Weights of a small mixture-of-experts language model, trained from scratch on English Wikipedia.
Size: width 160, 29.3M parameters.
Experts: 32 squared ReLU neurons an expert, a softmax router, a shared expert of 64 neurons.
Training: a variant of Adam for the experts, 561M tokens, 8984 steps.
Below are experts of layer 2 (counted from 0) of a mixture-of-experts language model. Rows are named router (the router's row for the expert), up (a neuron's input weights, with its number), down (a neuron's output weights, with its number) and show model dimensions 0-159. Each number is 200 + 20 x the weight over its row's rms, rounded and kept within 0 to 999.
Before each expert's rows: a language model's description of what the expert responds to. This comes from a sample of Wikipedia text that the model never trained on.

# expert 56
It responds to: Late digits in decimals
router,156,210,172,208,175,224,196,233,180,213,220,209,227,202,198,192,192,221,172,190,213,224,234,167,185,184,180,200,201,173,208,222,226,211,206,209,200,210,149,216,202,164,176,198,173,207,192,182,199,196,165,222,189,207,189,210,163,174,192,204,194,230,208,209,185,223,190,195,229,180,182,234,173,235,178,185,174,169,190,195,236,227,187,179,171,191,201,186,218,233,182,209,196,225,186,181,184,199,230,188,215,178,206,212,194,221,166,174,233,193,227,218,223,233,191,183,182,200,233,169,190,200,221,188,193,227,202,198,215,209,187,196,190,218,216,181,178,193,191,178,202,197,205,203,173,227,186,184,180,232,213,173,193,223,183,155,197,177,191,181
up1,194,204,228,192,207,188,205,154,201,193,171,191,183,206,228,196,224,199,190,170,190,199,179,259,215,202,258,209,210,206,201,172,192,202,212,199,204,169,209,191,234,222,238,197,212,195,222,193,206,218,210,197,222,172,207,192,211,217,224,212,215,170,195,174,209,183,211,211,160,193,196,197,201,182,224,229,240,224,209,223,208,202,214,228,230,233,176,214,220,204,170,181,224,184,205,223,236,197,188,239,198,217,198,213,186,190,209,201,202,199,173,195,159,187,234,268,224,198,206,200,198,209,186,224,198,199,220,214,210,208,196,197,217,193,191,210,233,210,205,164,229,224,179,195,205,186,196,203,236,187,219,203,181,168,209,217,197,226,193,232
down1,197,222,210,221,214,221,190,186,168,185,208,244,183,199,195,179,176,234,193,183,177,176,198,217,209,173,197,189,205,162,204,235,222,210,185,199,204,201,198,196,222,220,256,184,202,217,234,185,224,204,184,209,190,185,224,239,195,166,218,163,216,227,228,207,205,206,218,178,204,213,209,207,179,192,217,240,190,190,224,194,172,202,183,183,238,184,226,217,167,206,210,177,240,230,187,195,199,181,235,227,227,164,202,203,166,205,221,173,213,198,186,195,204,195,243,210,164,231,190,188,207,190,173,218,209,202,219,182,205,196,209,237,195,202,194,208,191,176,212,193,174,212,234,207,192,180,181,190,184,221,217,169,205,180,203,220,189,218,228,187

# expert 16
It responds to: Surname ending pieces
router,199,217,203,208,179,198,159,194,175,230,226,230,176,198,188,203,221,205,172,169,211,198,180,222,209,215,210,244,163,184,172,195,179,183,187,204,187,203,149,185,220,187,211,218,215,182,184,202,214,153,211,183,218,195,221,201,211,203,198,180,203,167,182,191,181,223,219,205,180,214,173,179,209,187,192,173,209,180,191,225,201,225,191,219,249,198,177,221,220,187,210,202,199,231,226,202,219,178,205,180,212,206,172,205,215,222,195,159,188,215,200,211,210,226,180,185,226,231,236,204,231,193,189,188,228,207,180,235,240,215,201,186,176,184,168,197,200,176,195,176,180,198,194,195,220,217,225,174,191,178,199,175,190,219,219,174,226,171,171,179
up0,176,214,205,201,203,206,200,202,210,210,180,192,201,206,217,194,234,229,187,180,197,240,193,194,196,202,234,198,211,234,195,225,223,236,193,190,235,232,195,233,209,177,166,167,224,209,214,210,185,188,215,212,198,224,227,193,187,220,240,218,237,192,201,175,196,160,241,206,237,165,195,175,162,212,221,212,212,206,195,197,176,200,204,188,223,201,208,225,211,213,224,170,222,215,212,205,217,209,223,211,202,201,165,221,218,189,194,225,192,224,180,199,167,232,228,215,229,223,206,227,178,205,220,212,180,206,240,188,224,203,203,186,166,184,214,191,219,200,180,201,233,240,211,233,184,186,180,213,192,172,214,216,233,194,215,184,201,174,190,205
down0,206,199,206,194,195,235,155,216,208,185,229,178,218,193,180,196,184,220,225,211,198,185,219,159,170,164,200,220,187,188,195,192,207,231,198,209,182,217,217,186,204,226,191,215,177,203,226,180,204,178,142,176,237,179,198,214,218,206,201,221,134,223,218,193,225,189,209,231,255,226,210,189,201,215,233,215,214,185,215,192,199,219,207,210,191,184,187,182,209,207,218,204,235,196,211,184,211,219,194,201,203,173,199,201,167,209,182,225,187,225,217,165,204,200,183,221,194,188,235,182,209,206,232,200,197,227,188,229,184,205,214,172,200,207,157,196,213,207,192,203,205,231,215,192,184,183,230,192,199,203,212,159,206,202,225,217,209,162,224,225

# expert 10
It responds to: Word-initial lowercase letters
router,199,193,219,203,168,210,220,205,185,211,207,183,165,196,218,176,167,204,180,198,202,212,208,211,166,180,199,209,248,214,175,197,205,190,178,179,205,201,224,233,186,201,196,192,215,173,162,196,223,214,219,181,196,227,198,183,201,217,222,216,197,224,177,192,214,221,190,228,180,190,219,175,179,203,196,181,215,228,155,241,204,212,237,220,201,185,174,170,188,202,236,200,183,193,211,182,230,181,196,221,230,210,215,200,194,184,207,191,177,184,186,156,202,173,178,188,183,229,201,202,204,210,184,224,190,180,162,182,223,214,214,196,234,201,235,175,249,209,191,215,193,206,211,179,211,207,210,206,176,222,186,186,156,220,182,147,171,180,200,199
up1,201,228,208,202,220,211,214,197,226,208,203,185,235,227,195,185,242,187,226,201,233,194,241,218,221,170,186,186,193,219,201,225,220,242,200,173,237,215,173,217,211,178,171,192,219,218,197,244,181,175,153,162,210,165,211,229,178,167,213,199,154,167,214,187,185,196,215,192,197,182,162,224,213,223,213,189,199,225,226,175,181,165,154,223,199,202,183,197,190,189,178,199,202,213,203,185,195,202,182,184,201,203,173,214,191,200,207,234,218,206,228,186,192,223,209,224,185,233,204,222,198,183,184,190,193,203,200,192,236,173,180,211,191,197,179,170,181,197,212,197,194,207,183,186,222,211,178,206,202,169,196,205,211,211,188,202,192,202,157,212
down1,163,206,213,189,203,215,201,187,160,208,182,174,213,179,192,205,214,205,227,198,190,203,228,220,181,195,197,221,153,163,231,179,196,155,233,217,216,190,215,193,215,199,159,203,178,182,210,224,236,158,188,205,194,206,200,202,184,226,193,191,177,183,194,211,206,180,207,213,231,195,226,177,196,195,187,178,227,213,215,225,186,194,221,197,192,231,191,248,204,186,187,199,201,202,208,205,178,201,189,222,210,199,211,211,175,168,203,181,211,231,215,169,225,215,216,211,233,185,188,220,193,232,206,219,166,260,215,218,170,163,185,214,180,203,194,186,208,217,171,212,159,207,206,194,197,172,196,179,208,205,218,227,226,211,168,197,193,206,208,236

# expert 57
It responds to: Word-opening prefix pieces
router,211,185,190,190,209,186,234,232,203,203,188,194,206,178,184,184,218,201,227,229,177,193,227,213,203,192,235,187,202,181,217,175,214,208,173,206,222,229,238,178,218,218,211,199,141,220,220,203,173,177,182,215,231,230,201,234,212,182,183,184,190,204,205,207,186,213,182,177,233,191,210,209,229,206,206,199,177,214,168,212,183,172,202,186,196,236,198,209,183,204,177,165,237,169,204,191,229,200,193,214,175,210,212,187,205,200,188,190,213,182,181,222,210,169,202,203,203,230,209,202,171,217,160,167,198,195,210,223,185,156,190,206,216,218,202,178,246,179,211,227,218,202,217,177,204,202,178,207,212,160,236,198,199,174,165,213,201,188,158,210
up0,218,228,199,194,211,246,215,199,223,229,200,216,205,171,199,169,194,218,227,191,199,169,219,207,188,226,203,227,192,206,209,224,193,235,204,197,230,189,190,213,216,208,177,188,188,204,196,182,187,184,179,205,230,215,232,172,221,182,145,184,193,239,222,169,207,202,182,195,202,216,146,176,173,197,234,207,161,222,184,198,172,170,222,194,180,215,216,212,209,232,163,193,207,176,180,169,216,183,198,216,175,198,195,171,216,211,217,230,208,206,207,198,206,172,188,188,182,192,216,231,163,149,212,217,201,222,212,212,223,203,192,215,220,201,179,174,213,212,226,190,189,223,239,197,203,184,188,205,202,165,218,210,208,217,220,219,198,186,209,209
down0,186,212,189,179,197,204,227,235,176,207,186,187,180,197,234,216,229,190,195,161,183,220,199,203,168,177,186,171,210,184,239,207,227,210,175,211,210,181,187,210,212,173,181,203,193,197,218,186,213,194,213,159,214,164,193,185,180,213,173,200,215,208,201,226,215,187,227,206,188,198,149,200,197,184,186,208,198,209,210,205,165,246,182,198,195,226,173,217,193,204,196,204,205,209,193,185,237,184,179,221,203,225,213,182,186,179,159,195,219,196,213,227,193,218,199,227,272,205,210,215,205,213,193,202,217,236,210,207,208,185,253,230,162,194,165,181,222,207,213,186,233,180,218,195,191,186,186,215,189,205,180,216,202,233,189,174,208,225,202,193

# expert 59
It responds to: Capital letters and "No"
router,185,209,241,221,233,269,182,229,203,226,216,211,198,186,167,163,209,162,213,160,216,187,214,200,196,221,169,231,200,193,200,194,228,183,185,191,183,206,195,196,224,187,215,240,171,220,185,222,208,193,200,174,201,195,170,204,198,240,229,231,185,177,201,157,225,229,206,185,179,243,201,214,182,204,180,193,221,206,192,212,218,224,215,220,199,190,196,215,181,205,232,189,158,180,197,187,218,204,219,192,211,204,216,212,210,174,193,184,188,195,180,196,205,209,193,165,206,223,222,194,203,194,205,190,206,210,175,177,193,214,207,190,205,201,222,196,189,194,243,203,219,249,168,236,206,202,233,189,198,179,215,204,196,180,184,206,170,186,219,203
up0,210,195,223,206,188,216,212,149,241,163,175,204,182,171,168,193,215,174,219,183,207,196,214,170,208,209,247,214,201,196,169,206,220,208,194,176,216,211,217,204,207,216,222,236,215,173,227,214,207,203,212,180,165,184,209,184,200,215,190,215,205,175,219,193,208,197,171,210,184,181,163,187,173,192,217,203,223,205,217,233,193,194,206,187,225,188,190,221,196,210,231,207,173,225,201,195,209,186,218,206,227,219,189,210,224,181,228,225,212,229,181,191,146,163,241,231,195,206,184,232,251,213,175,216,190,194,209,209,211,212,200,165,213,193,210,232,206,192,207,210,239,179,211,220,190,180,205,172,219,193,197,232,192,181,196,223,205,219,219,210
down0,193,203,206,226,182,194,206,190,175,213,208,209,195,223,213,190,198,204,192,190,195,181,220,177,190,185,209,203,215,221,197,185,202,237,202,185,163,225,194,221,232,161,166,193,195,212,177,203,189,192,207,194,212,212,141,194,190,195,218,212,212,164,228,189,211,200,168,202,153,196,164,196,194,200,201,205,230,134,234,196,184,187,205,173,199,181,185,209,216,204,187,223,211,189,206,189,202,234,172,206,173,192,181,193,195,166,188,210,191,197,234,217,189,231,174,185,193,198,196,196,184,199,197,228,207,228,202,162,241,204,202,176,200,217,201,193,192,235,193,180,194,239,176,229,230,213,217,173,223,220,220,191,178,165,192,227,254,215,180,197

# expert 27
It responds to: Accented foreign letters
router,185,208,178,173,167,210,157,200,198,206,227,163,215,162,209,158,217,207,196,191,188,212,199,171,200,182,223,209,161,224,200,204,164,192,202,172,171,221,186,188,228,210,223,170,202,182,230,214,195,196,174,180,179,219,199,205,189,183,177,183,205,182,248,188,192,233,191,210,191,214,212,210,231,199,172,205,204,188,199,189,179,224,181,202,166,171,191,188,207,186,193,199,190,255,231,204,195,212,218,212,197,205,210,188,232,191,172,213,225,168,208,236,179,204,191,176,175,209,200,226,237,214,213,228,214,213,204,199,187,171,205,214,216,220,157,193,201,186,198,186,182,197,194,217,227,202,240,174,169,220,214,203,224,191,202,229,220,230,203,189
up0,183,237,165,210,190,170,207,212,213,171,225,221,208,199,191,170,197,226,169,182,191,192,229,190,179,186,192,212,209,228,197,198,190,199,224,181,173,228,226,207,152,170,207,214,213,233,184,215,195,180,249,158,252,188,179,225,219,203,234,212,248,214,220,214,219,187,179,183,245,178,215,215,190,210,212,230,186,189,211,169,231,199,207,180,198,208,236,169,211,206,196,181,221,186,199,236,226,197,209,181,216,196,205,183,187,161,235,180,200,207,195,221,182,194,204,200,189,194,202,225,213,194,216,202,201,231,212,223,202,203,222,216,203,176,187,215,197,206,209,219,208,182,190,204,195,230,197,195,184,203,192,195,166,163,220,205,185,227,217,192
down0,190,215,205,213,227,230,191,196,199,223,229,214,242,185,218,238,194,209,205,238,222,193,219,213,169,198,186,217,185,223,207,212,185,177,196,217,180,204,188,198,211,211,224,207,202,185,222,206,193,209,177,198,203,198,172,208,190,232,236,237,241,230,222,205,216,230,215,205,196,220,184,181,195,226,258,185,165,220,212,225,166,202,204,231,180,207,209,196,213,175,204,165,202,188,187,178,207,211,170,192,220,201,216,167,227,161,228,169,200,185,197,184,197,233,194,216,216,199,224,204,169,207,200,211,173,239,207,192,202,202,206,196,208,231,173,213,247,191,204,163,200,212,221,212,204,217,199,204,189,202,152,213,208,220,186,218,222,228,205,179